config.yaml
n_layer: 15
d_model: 192
n_experts: 64
experts_per_token: 6
d_expert: 32
d_shared_expert: 0
activation: "swiglu"
moe_layers: [2, 3, 4, 5, 6, 7, 8, 9, 10, 11, 12, 13, 14]
router_score: "softmax"
normalize_top_k: true
routed_scale: 1.0
balance_loss: 0.00789
balance_bias: false
router_z_loss: 0.001
init_std_router: 0.0197
lr_router: 0.000387
vocab_size: 16384
norm: "rmsnorm"
norm_eps: 1e-06
tie_embeddings: false
optimizer: "muon_variant"
lr: 0.0163
beta1: 0.95
batch_tokens: [65536, 131072, 196608]
seq_len: 256
train_tokens: 490000000
steps: 3799
dataset: "wikipedia_en"
Below are experts of layer 2 (counted from 0) of a mixture-of-experts language model. Rows are named router (the router's row for the expert), gate (a neuron's input weights, with its number), up (a neuron's input weights, with its number), down (a neuron's output weights, with its number) and show model dimensions 0-191. Each number is 500 + 40 x the weight over its row's rms, rounded and kept within 0 to 999. Numbers have three digits each.
After each expert's rows: a language model's description of what the expert responds to; "gets" lists some tokens that make up at least twice as much of what it gets as of all text. This comes from a sample of Wikipedia text that the model never trained on. Tokens count by the router's weight.

# expert 6
router:519497511457545459542460544443496458471457451523512474547438463457470544468468470461454527522559450519561544453451489459531470457520487474536548460472562513527434457485475527525489552460550454528540443472525533540534477462442456471463452499474465490536529455458470462458467536447467454550437522461545528534470464445463530530551524447540466476446548525431485479489460449436575541544536429465477543462466510477550530451529471431523462463466464459435465445548456536528535543529533547460491481468562449447440542521465468450540458448471487522562443533477534525561446486545549541537
gate1:480459413484482500499480582483457535481472481500545446545519444426399490478469457452484532491477467482489522494521490531462471493533478534545546541487512472475416471451483551551418568525521483502565489505505539570556483485456479535490417514406513550521526454494481513508452482451444578504487495504496509502488517455472498517472445556544525447537538453499462538410463454484512512492473437456439483444377481511543505515500556510573504496519469491491518472512507459411552492549516535410538494509536527480529548465513461471483443515487460525560476500387460560533461501465445475540
up1:528473430560437480470499478502466500449459423538524414520505486470425533433543487482442527518490525457426492500494529586478528509555503572528487458514565508478437438401534564500424505544453481478509542584482526548549518438502534573502444479464512489506554483498492518555474455471464561495466448541451522470558558518502537489444504528535503494526487432527501469504497496499508479510487521518473443462499515535523455495485568511584526531546485487488523503442534395447556515476498553512542439543523515505594528484572484507509461516519488479480487560378435471523467496461480516467
down1:531554488438434567468504547469490541498474498524508476466454534471481537541473413516571529484567516463471456426494411499443483491446494513544469504475504482532475481430414499639440512528472441429544455516541523551523423499504537510527477521491519516500540454499536460562495557489441584504511442489512486541453464514501451508446481434476499541477470447479497435516512515480441464477531502468514483452391478542501507538485496435460469525505480468465545508419536430418489529559486453545462498482483450492557471520535575460495518536538527495450446517528472517495494461426469507487
Proper adjectives and name words like USA, British, Army, World, International, often in tables, plus commas and name endings.
gets: " and", " by", " United", " as", "er", "–"

# expert 31
router:519534504454537492535429556463547456477480471544541475532489490461440524491452488461440551522536465553536566414444464447525464428519425486518533454466532521537457480465440545495456493439574470530529436472514519512541466454483479472448454508446468478548536471473442483474481544486470451531453517463529508526473490485448513510543515499545450435444513508475474455450463418466559538578534444454424522470475506439556541430549467474541474469471489425446464454498465534485532526477545525438490410483532445466452524546449448459496484490489443540558448533477532552525481464537522513536
gate1:544482466482485528481469557438528532465513474497564503484523464480502467511499560492559461463544503472588618527465463544452569522471448443550465488473519509491486513458499467536501502537428450435460482537434595539518521514524509466491535500500534461535454460505469535496418504632536477521473440498455506528540426497521492490488514446501515482517540532533540520480421432526543580467483496451526543476495583454496557527441499504500533514574521468467426448506450516437490463490508435459442402453434459494476449517418509472498504467502475562528506455524513486508481492560468501497
up1:526420506419457505502532574490588505495549503551572458501522446451507476546496525534518511472483509448531528399489460495473558534488460450542498457533507506487529548514449435580516533496435459443502500563433523527541508505508488461470552518496538506569482412500444533491483520564518499553482470459509462473536399484511459469446497501490509476506564517482521512510494405536512553503441495480529457524407563458461483532467457444541559525533489503498466444525492493438456493460507438485423452485504435452486505494429536481498460477537493564468438413554474481472456538557454498509
down1:518498515463432445535520541490424497463511575559513544447501565507512566514485490522524505467434483472498494547496516492443507538467563494451400521468470549505493496490524410396522478521526455535523508457525448448498516510486473560532554512546514505471531493462442577557547524493562522470504513509458456431428457521479502547449477501505471469534406633482415423492487524440539531490547493529490503526435497470492540474525529504488520450496476550530482527512466502562483462445513491469486542518532499549514520379503497493458539451473436498559409459530489506456456444508517475499
Single digits finishing years, scores and numbers, e.g. 1972, 1–1, plus country and league names like US, Italy, Championship.
gets: "1", "0", "2", "3", "5", "4"

# expert 59
router:530474538457549465516445566448512489450461454519536449531444445460438549455472448465476549522550477544548543469441460490517466444519441435526553448458534523543475476465460511531446518462575467504537459476540525536542477457463447465468454536472436427537547458463482465484471553470477466523478533468546556491472475469460532538551523455555457448482523482453491448459470471466573527548534452448474536471465547467535543457541460441530479440504433453438489468541467538514534530521554523458450470458543469474452554525467465462542430458459458533561477540468556541524458470525492531540
gate0:504546533480498457518505531520509537521476508590486462523505524506559566572427495498460509523447414520576540477536507504546414512491461388493505479500500471512481447449496526505439562462516521533505514491519477583588390521450488469454436474488507492531523425479490459504522492529481496511492544443509460533475515521475486554437500420526502504511499518540510459453520397518510487522470504489484498487418457501534496497542466502450449457521514466430572574471417555521573500509508500478430539520534538470527530456519553513537442503490425488487457539485563497597433445542525487509
up0:509493494508476534431535473534496500517546514494508426489443499509514445511555488534508435465512513574524503487479483551526493437482551451550446533486509546502485505564453397562514501507520561498439500430547479487494607473511522482500524457513497526529579514494489554496504466466576490529497376429495471507484501489505546459519499444513494542513515496472490554550511437477518477489559528481498542480543504499518418456514466541503462571510506523469438475442457460579420477467509474344492469503482448514496530537435482458460497497578441522561393470507466517480574504504499487486
down0:495486429524438567481530458480496583524442518482534558491504520436540483512508539544564532510489495563524544540468439521594524483463533550518438482506421507516547512553509590527502502513550525430550456509444513490478447468535533556472464443527480468478481477602490534519481540488498537452497506501511574465444476455545451470504421540502469505469465498513452536461544412496471520499494525498492478541472482499509504440408527496438482427437545509420465440539479554487539480489461502474481535548544518523506496456429548476537533569505523518461524454503389511507407468482501534538
Nouns and units in statistical or descriptive contexts, such as years, age, species, population, °, km, plus table pipes.
gets: " |", "%", "°", " years", " States", " m"

# expert 58
router:539491561453544467534430565452540453457472483531533467521464457450457560450458472452452549536514459530541548438473459474530466453557443464528551446482539536530456480463460539551472535446576449543540439465533547533530490451458459476471467516463479459525525468479466487456458552476447446524438533471527552537459484499458527561536512454537465449469548533439445467456444478464554531530528458462477526451446539481554551430540474450538466458476442458461465486533456541539543521512531534462464494472539461454462529514473477449539434468454483529546443526464532534538455492554533539533
gate7:484489493522471518587509539488444492459564481506517483510533506483444541467457491482531476550589504605509606481511492476499453448540509483444513490485497522465394494521553512534516499488557417550479497446496447537571485538404473453463465535454444492545482515493475546407430489460487481510555511480516515479507541502491514486506540468463570536487547449402515494430487486448543547497494433460440522471450486502513547457548508523530514498449492445513482431564412520458455578508500477467560482496524538472494573467559484468523458492487507514505479588491527448562552486514553501500
up7:464490498537523582558539500481552539511467524482521459576431426481481535475567514496432538513442524523441565513450430495489527412499501508496549524434490579506495508503457471527517477497507412517470482461508503482534559535504445505455507424483469468595546551523422488534479476465465499502516527528587448482463485475455502549517536496525502424450541484468526431481613466481498513523499461470521447462455460487581475465510584446450493452473484467468467554545458502424525562488510533475505419488581422444498536479509499558485525535468561515520513454497488491510499521474501450478
down7:528519492492472523444513543437510504501539560565448468514471457508525541437514426515442508428502607478494535554482541511499517459453494469498499525481432550551515501493489483461428471477433496500520542497523480473460491543465490476561380422575518462470500493498489580516557474526485472542494505503533529425514512545539481535482526461387530474527569499486508385543481500546559548511442540542529559514509499554567560397520472548546553510519482500537462459491484570489505460493458469465505573557443449429539524489507465474543485523516516453492510460509496495458475469498471513440
Head nouns and verbs after a determiner or pronoun in prose and legal lists, such as plans, Act, parents, argues.
gets: " and", ")", "\"", "\n", " is", "|"

# expert 14
router:560487546474526471538432559457538468452451470534524448517440434461456539453469452473456529548556470534544552469467475466531470464528464450550553443467551529534470469460456540539465556457565462535538457490556523534531474480458463485464479540474470458523543449466494479480464531472472464541484548474521551549465451473444549548556535437528456461450526530448461475479455465459568547542514457457473548483458537473549510468513488444531454468475456448466478448558443545535522534520530556484455477461544474447459543509441476456519457465479472525553427553455541524540483473548556568552
gate1:504474488519530555476463455486473535464529408471532465524437557507495547480453461521487525486565453501496479450462502535502402472483481480552507504532529541407516480530474555518535533449544453561462411447510507535496545531552588451503456572533488521510559490495533526518490524447402545508431568483534568542526536469430501542488505571487465525479434534499560471450443508501492511511533472507488483516529521512578486537439518494483519494504503528397550536461494460534489505465471524513530447569459485439532526468538482509570481405516463522545422508452548568541428512528509493480
up1:532473517562431480535521429477470514518512558496471488607490513510547477492465537500518483526552488547399520479504522543493539467491481470473486515543471527461487501549499548551539554502510503497430458550578544495513575486448502458479561565598434559513524529488479503551509497456413500572504541495560522508537463509511497522479413506472560520575507462496550542547443453539473465482540518431411494484571456484545444575443530505466520445477550515470500511475472417505522517477573522539599497495440493500547474535523548490535544478487425451494513534534466520486493473498467443530
down1:454494480458482525518534570466502588461499480466488490541516509494473471506492461493601491462549462526518538498502584515493555517463538556465478520554506525487519493480593528446554547480499536523488511451523513496542437600520520519492492508398436462484503525528520471555486487485495525530561508503538513462532476507537418409553499517567486547551521560520413514604545572559428504459454486446527510501485460506512504515534508436530496543539531430501531510516543493439494544528514520540560528494492468502455583479438504464480473483441507525531479496515504468444527511347513499449
Year prefix pieces such as 191, 198, 201 before the final digit, plus some capital-letter word starts and nouns like company, staff.
gets: "201", "|", "202", "200", "199", " was"

# expert 63
router:543485545458527468560433549450511458439451456515535472534448441451435531458454464452492543521526454527554545447444457477518453453541444440541546458466539529538456447481462538530478515474539454536550462458527542538535452445468442468449482511449454437534527466457457437471464546458471465550467536463549547539481465454444539529529540455538478462453529520465468454463460450454535550541503472448457553481457515461566540469536474445534465463494464433458492444533454537546511531517551531448466478471530472470462534524460476450496457475466459520532449537483533528540460475560546545538
gate0:518480499490463521496479531459512490458495474414571490530467460452447527484506503513496476550507452477573507481468454473516373517493538487550514446450549503490502467517535539498525481516503453541515499508583458447569501496484486520546471444478486452457513529465513495477504509483514417443506569489502482537464514481438610485409456451536539545483563528562447479475489456458506593527586457467567541562458521476524583438536471527520536419481488500477421472525456528530510546447489574482502491442479509463513547544482459460486479514522439580479492469439580536474523466522458492534
up0:425480504486499532546516486560444436563472547535437540506508548554467509486416453428539516615554474511463499478509520547444544490559504483486545518561484482547418466496482576503461489419444524408479498507471551553509516482484459419491497521544501556586542501546466468518484502492460520535523478492557494459500426467490448501543563547494524419510469471467597552496598506507450455522444500518415464435467503539506478529486555469530522506510494503502534474509503468509498510525489516494467415549487498561412487482507490500449474475455476471537543568530485513476447505495547458496
down0:474504457527529453487493470453449455555452503545555523506500456499515511559506475428521386503559573512567471411542561520489482481545475458536525531445532534614482519430514595521532592550471555467505542532525571550404488471466435564570509508579488488491490466492490516577505585494481521546481465505554484500431498523491544519458538515442502510512428518519541508521475504566506409479528489571457540497493477545506504526479508480468539453525496561466490454506498494535440540464532504508566486504455512560501493503533455437464544502480525492512481498438492452502514436503508503467
Articles and prepositions like the, in, on, de, plus family and birth words like born, son, father, mother in biographies.
gets: " the", " in", " on", "2", " as", "'s"

# expert 30
router:550463539447532462524444556475549450433466474541516466542471442426489548459445449460431540527525460537528552447463483465533491448534465476528543464478551531543482472493463526515464559458529465536557470467553516540549464446473470478450468518435452459519540441471467462471479534451440462537472555439533529502460467517452530546537522451534462456438550484450468468456463453450540545555526473468456526461442577475531549457542484451533457476493468477433465454536472553511524570536509521479474480456536475469440560554484490440540471462476467533559454539463521537554457477520532551525
gate1:501506545449515482538527458495538481470502449527468480576479437438503492574512469470556470529432436523527577469491491480524489455524493450477439513478529430516550545454498570514442502447546441561545522502516456472541535515498504517500496503461507480512522476508551473518501569526540560553508471405460523523475479518465469457532510475564550538433539538519467542493458505466466512541559523529544499512553510560592489478620487480506466487375495479488454533464484513498573538495516500425474441452442463519540559558533486542512512497480521486570434515558476522532463484561600516457
up1:519489476580584495529497486564568538520514461534515460566454508535477461488519540536463549528476484471604503514518535479514506479554485460462503476515549536462512480498564570507553482514488496490531485512460457524510462553457496589492488448490491421484519535476480512538538510564408449498459584617487472463447457506616479548555522569528494508518477547531525543489553461546498547499490466541535489458536500471492576535482494401440492524466468533503531435512479497506439462486499567492467539613481532501484473518480520451568533487570450467503458490515488510521574528477465551520
down1:557541458493554498510479505563508515449523473518462480516413527469543490435594534522505448474481491502522512432440523453536436611509534510521473511528439461560568475471502534453475478534517552502546475480440526561464509515557473516525511559536541505429487507506515539509532520431533458540476453521497582478529519581548507462619496491498498466496517501505439464515516444434478533539478532484535501495507482488475560461509486531544504483422536490456504459504487454509472547485498536527426516540447463449472497441370505516467506418486445500477489510610424539534460489469527492462
Year prefixes like 197 and 201, ordinal suffixes like st and th, spaces, and the before names and numbers.
gets: " ", " the", "201", "200", "199", "197"

# expert 19
router:519506517454512463530452538440509495456475475530535454549442469470481534459440445444454528554543460520534532479461472450533467474523465467547535448450530555506442466487456536523480539475569467549524451466534529515543474469437455488447462494446462427541534471468476445468449542476493452551463540482536538537449484477441547524544532471524475468441547515428466465465459463464541507537544457450482551440473508452542528450534457448561467456472444441447473451534433556517541537511543550460466464457531436455475537565442458467516457469460471555539445537464535533551461456521519552522
gate1:487512538437525518500394535505512519440527483546528502485495439476486520490468527455517592545630541452474415442473495486499492543520514458531500485485520491467502505504504522541513452507504458488476441501495480490476453480397475463392506452511506523485489496514498439470532492520519439462441517447533511487523467505442545543498494575530509456491509423488496508467436513460563540478496544439475523481553601477519557486580466470474480480495510523499431468463415433598486511513535534474506545550493494540526501530450429519577458511463447543428529549451501478578541490458487524454
up1:471516466529434432510501517512503557547471396547508528515506526512498530524445478457508471625497511523506512533465542542534535436508492514491491480554497551526479508477488520477408511470564495546541467486460495567395581492543501487565519533524501475540456537485420422480513499498487446513525502490473511533519521548488481461539540486573455513496496523515511551472558472629508549483445533617507519476460517510490466597491486484493457505523473541480493516479603561404511480486520523500476463569497506456578455522504574519532516451538524501539458470496510509454469547553523494561
down1:504506498504510516503464587508513455582450467500533453462528529388510563454489543459486439540500528540504503544583532489520628495517519539484467558520506505514475502521517461542493502447497500487472463474481493495435486420484504470509517524518368454422504463543517537529512537445530478523454465500518423555485494538499583492477508483505478504484529507534492500527547526469536524462521433488509491507545526455459533461517525523506504478553497497459559442489524516522540481488485504485491465461544510496457494579466491489495650526403425470476489511437507571556464492420459392513
Finite verbs after a subject, such as won, is, held, published, plus year prefixes 200/201 and prepositions, often in music articles.
gets: " is", "200", "201", ")", " at", "202"

# expert 25
router:553458528456532462530443585457534471456461478539540460521462456457461541463447469472462537533538466546548535449478462464525457448521451445525529446477533520536452443475462532527467532459562473526552480469543524514547466453443464509454460520451462442544540462479488437473468540446483447527456540461528560554454479469450535536541538475541460461472537527462472461443458446458544548558504470449477533476466540493540532439546477450525466477449448443462474448539455558531529548534546533448451479456530440462444531534468469450511445465446476548521448550458547527523488495537532541555
gate1:500447505539527513501505479495486464461492411514580460473444528491475482462499435427452476509494471529494526546492515523498417483522446467471476468514559477488500491506505561502479516448580561403484493519523537508531519501521520494518481469511446405561530532515544524463446454462514564455484398490573567506550525488413571540517484509494526491502449527562456496485510494413556536548482445514494511497483501445449534461554458509508493472500441412423571410479512565480473541450494598496515468470509554569477516422484502534525514492486499541511496512491514522528438546567462515563
up1:484536484488468529514428492451447504498481508538461529501581462497496526464497574528539447526492510496578545505464500518481596560461571539550605504513474548561489533546497479475485481568489491602521445460464501559489470532499435496471555522461508581416489466488457454492478490544530400505446536478413465531422449488536501453521478474523424523508494541380538519486456518547513460549527533431544502482500487539519445491460521482513502512499527567543510475588460466496519463499533478554534496514504465441537506576510432420470478489519512503484504475456468484511501475465527459443
down1:490548487498480466417511516517403534443489506500581529504496490477512489528475485579511456456474488531472518469494475522457522525553520486461516506489474456516535508519464512428505472487493515522476545512511529523457499518498433429470469471498506444596549487491562543558545450465500569540477408528479397540560517532476465465486490490506456535591529505435575524578420518482527496430469578569494473494432485453582399476513503430461560496490534551517596563429529512507463439463497544516513503549487500470539528485498525419549476449489513481454490514439469496465509519499495505490
Person-role nouns like poet, player, judge, director, baronet, plus spaces and digits inside dates and years such as January 2015.
gets: "201", " ", "200", "202", "8", "9"

# expert 61
router:521450522428520474541463527451541452471474472533477468542446464451458529466459468455463545538545444528519511461425450412553450445519485474562524458502529506547466471490456512540460552449521471508537450473534528540534465468460481453427465517457469482511540447453458417470447542512470465561462548450546496518471461495460509521519499443544482452455573509477489466459435453459549508550523469454434536455465535456512518461533410487532456459467472447450469487567460560549536528496528553476470439459544464471462538555480469465500427460475482515562447530482542542538464461482549538537
gate7:473441444481468473546524477523504555481536460542474539549442474523536515547508454479522446570533432511510536464492463512564524455469473444513517443537457512590544487577517551517529552495524558526511540561511540488518480459488514418521531524477494533503548511451526439576518550445487512561485555504517502526515529499511500457474539469554432524538525534453554473476515508532542546579479482422419565392512558484457540452505467472524475430435535501574541494540438484472504503514481558521498493510481571525461565475509386542451463524551493502517488520512416454498473528481556475535
up7:506440495554570571486485486480509471516473458578483446523480513460528536507532495473499526506430491485449485596523520495528457462437516521508482542523509511514480540534407527528507560479538487514496441493587433557457532464512462532522467502443454505463461458514487494509481525446495481555460563512490485520523568587566460478556475561488530434531500514553537422460535456502487564470437471502520446455491437546568568541472608523481503498495483505523583455450491479501463514609500458527474550545517549472504494496539563517547471505515515464420540488452522478514513517476572470584
down7:504537472491503560507473532590557560549524473506464516513543541571460512515537534455565529563518526453537536474499533517463444461535510508515472479484508435430511530548446492560584493492462431483374489501509582492453490515509533532502517477462502497493607466454578502483521509526513492450461488538507467552516505495480509511502447463538484477533473450456502497492484557541489540448463529489483468543547410531585485536563491498445459473489545474523482498478446491536490507521524475526540448553495481494557613534517496460520469437485468499470483471533561418584492519391413494484
Ordinals and counts like first, second, Best, ten, digits in attendance and score tables, plus articles a and an.
gets: " a", "1", "2", "4", "6", "3"

# expert 33
router:554500526454554470512429550444536486452438467507508433530457457477443546474475482447444542536555469526557551459469478485529454458530448448533530465474537528535461465482456533553467545478549458538558437472556535566535468481451439467430455532495461478550535475487464456476472554477483453552473517441562502508466470469447556534525513477540479446475512466468478457473469461457546545547523450477479530468461551462536542470554469461556466489489478450445448468548446550541503532531568518456478460472563464444468536542465482444549458469463465526557458541432521530534462472508574537539
gate0:511458496496499508506488454464489516541419510496437593499478422542493503527452480511456539531553466562489523542558507528512484507486443479587535500504526482490472491473456504513514470497547556475504524506460583526510498500519450393490538445445429460513524551440471447527472481488540413514476488539539466528507510484504482503467556506452574505402507467444535532466484485529550525486490552485496460513596504430460604489537506496491509496505466488491476485467547583528464567489560532441575502466537419445552468481488500404548489461432478502512472532401516557500439514453501546513
up0:480478560510508463473559522540584506493608491462529409485505470488438507479493464389555429491482531495481534438492476483457491460599507454489485507467494515460488519555511432548490554500499500532482438453540480502464519541487541606503541514540532515532563458531506569469521521498411543478500496503481551515506477467507543487579487496526417481505508531555428479571435491459496496494450439464496550500437525571472420494513413482481485444565457552480543510493456440502474468476494506549448496478492529524407557513515483548512489498515554542507443458547499511490564480456514464477
down0:496561447491419499515599449454422494555544561476493552481505514532529553536541498501524472520523539476512500449589499530499507477569463524512532570476543490546512503531501515512446507498504533536464497414507542466445459508474522540539457503543586485465482482456470560492474508510470464493537543512550526535479524531513447474547480476484633461559504498535487508493483601455464510509523565497554472519456451496486481595450506470476497496447429574479526413473504509558530523454474519502537554479491435602472484493436484521432510518470532486475592518455483448538496472499492424473
Commas, and and periods, plus century and period after ordinals and year prefixes like 188, 191, 192 in dates and statistics.
gets: ",", " and", ".", ")", "6", "5"

# expert 35
router:537484546457533477537465547444529445444453462539515433539465464449469539435447483447460563530537478537553555428426444473535447465546466476528525476455533522521489466472447525540465537454547464535540454475549547535528477476481445470483463532453448468529537455470472466466462527476443456529457518475534523511469470483451496517560521450536470463464547552467466449461458464458550548545549467458491563453469527475553536474554467467552449467502481472460464460530462551546519493505566529464474483448545461445470545550478428468515443458477464490547428548447553545546459470523553545542
gate1:542498531545577538562514500430528469472426497541493519557505441454493545454440521461534523528518414530562500501452491537514435420530465420482529487495521520488472547552529529581519499555502434639458513437520516529503526466458519534529501533462521510559531494453499433549449554410510485433494441545552536490466441465547502498525516448612553504537486468518468456499481500487508494512529513470458471445507497491513501529540530447545480527489513495505480466532413476569557527524529491506502518524437448523491550549483500480547425462485499458530540531460556515476546458461541522431
up1:422404473525506532571531485410540517493504470487440522566556504498510505459491546470474518484499424507537524490490476576494474481516473486443510513507511475496507528566510505541535496511518418595442542457597561500489506402488552475519503514468518559528497486466545539545509479451577548472558453542513570553470505476532488454509486476599573528554526483497499532531563512514545528525512496502475391508575539503518456572511543461543462514503487507534489499472496457544504530529595548526478541527483475486517522538485530486513435534504491477512605511423490453539571531505520550457
down1:603570495493511612509497454569470502588501454485513478471539552549497449497489450473498435543529438434527484565506467548468519545471461544580584449434470519517412530530461472518491499455494544539463495522498544530502522430458543442545496460528463520518499495483490525488565545429424490499548522577513486498524510504539468408502514524466485474482570442459543509511527512560503445507417572481515550481532502517512501441502530500463499544502453419497549501509549535495418539483582543478453533520484522472488499457497494469531491506484496405533495462506560454554513489485485549507
Single capital letters or short word starts at sentence or cell beginnings, such as He, As, B, R, and sentence-initial he/his.
gets: " The", " he", " B", " his", " R", " D"

# expert 55
router:512468531472544470534464547448508483456452465529484466528435493451461538440463488442456540545516457550562538446457465460542472465553480471519542476471563528547455477466455544525461528461566456563542481473535540529535472469460462460476450509457458451544527463462444449455456544460464458539442541460524529491459469470440514511531538449547468443445543520468470447446456467473544547538543450436472538469462530469546527447522465441531436450486462478440473483515459535526531545507556523464463458449528451458455543547474433484517433469454445529553454540450549524523473467553533543539
gate1:509494562510560440522484472557558451490518443512498524478528502530497459533511469486446544538516469443552530468449511460500445559497523495557510440405508533503464463519487590500473552477509471513496530565510461486494532448481532525515478424485541474509508501480472517425525468503462448451438493483526556462432436476439538541488531456479469496442572423542500593470532509537527548495499466507460508482591480520563457377471473501492446516502492454481489465568523531536525456504475550509436566455457466529526511498506433536485488499492502501537525519437612499538399460490554528440
up1:538523531550547457498508419507562458568513430510517535492523564548508484604531461515483539525470527450534548568460484512528542536536522523481494460443523509485496476515480542467451598482479473481485546529429456517508497458590493527542530429464501474503539520520463558411537465508487456481419514473483577446461443470484530547500525520471544463423554450542480535526491514497511496482457523513498513504616487513526497413499512508467489537517503487481483484539562530540495446488459568517411536484487517589547494504528500558489501541507540463564542463421583468549450438505537522466
down1:506510493569466415561497465415501541514432501542495424491510513487469457551484425413408469519511400560526467507508576503542506502521528474489541431559498537556499499518440460542526489488522498498558435519566508447492507479496457466490537526432436503451489539484551517533440518529441441558584517470559462509565507530469487576531461455482503484505505493499479500490526483436488535459515496445487478515552449522532496472516492498488522511501504517553496501500484523584519490485542517495433497480482466456485547542464363526563533458484425571476533527531496458479488503513477383518
Zeros and small numbers in statistic table cells, count words like one, two, each, and entries such as Bye, W, L.
gets: "1", " a", "0", " |\n", " the", "2"

# expert 16
router:544510531480533451491457556457508441462485489550507428537425483455440545458473451458456534562520467525531542475436439438529474471566469461524551460451523532543453510472467524507483523453545486559518464462519550523514480440470478505431436536466462437537543431480471483514435559484457474504435517469538547549454497494462525551508506453546468446456555522468477466467433475476538514539506471455472526457461522449549530441548477438544455453477448466458459440532440561550532515517549527458474470471534480471463525517443463451509459450466477548541422542457565533522471449528524531556
gate0:490465547515497492494473469506515452487467506552492491524419531513451491483496565498451473491563452498543541448450488574483491515451456482500583454462538459479491460470526411476520424551507612505510455453522586469532551476499538522545497417512569444569435526502532495527509483498509413496410431521436527489462513477489490507455493540504533480469591385464523450500507492420581504533555501472461501563535586516515558526511503422452550454538580516504516497515536488538467499542521484488491506432496504498525480481465497508502496433485460505473491485458503501554404495518474500505
up0:463516534475542518499500596539568472466490539501505420516485545486514544482573525495461474492523469516576525512509598507503494504481458489560447472582472439505506488509513464488555496528439460427456434460516527502459509479490572474506508474490537474495438559450571473531583491524407514492509487443411482487483455552512557493471533512526473499513568496565455515443483497489481587542417483455534496578473529490447496530463404505427514503530539539472532420452576496491554469554535461533533495458531522478500485519479468466508515461509495583526435529472517556483499450536574529514
down0:535412556514498489530529455506529558507468452498529515545506552508499550470515469540550490482611488492497443476527442486484574528516515475490499589497515556510481440484515445548560492462568528482453471484433538508462425520505494436437502471520494490496500444535393489406506519486492450481478459497500561503485476503503517515483454503495503537584446469521420516535472514474517519476547532484496500516555445493545500564561451508542500531557525551430532460455498541521385476579456488487495525467557506580508452465528607515526543493441492504504507537480491491524411567439488516543
Section heading marks at line start, final year digits, and articles before nationality in biographies, such as ==Distribution==, is an Irish.
gets: "==", " a", "6", " an", "9", "5"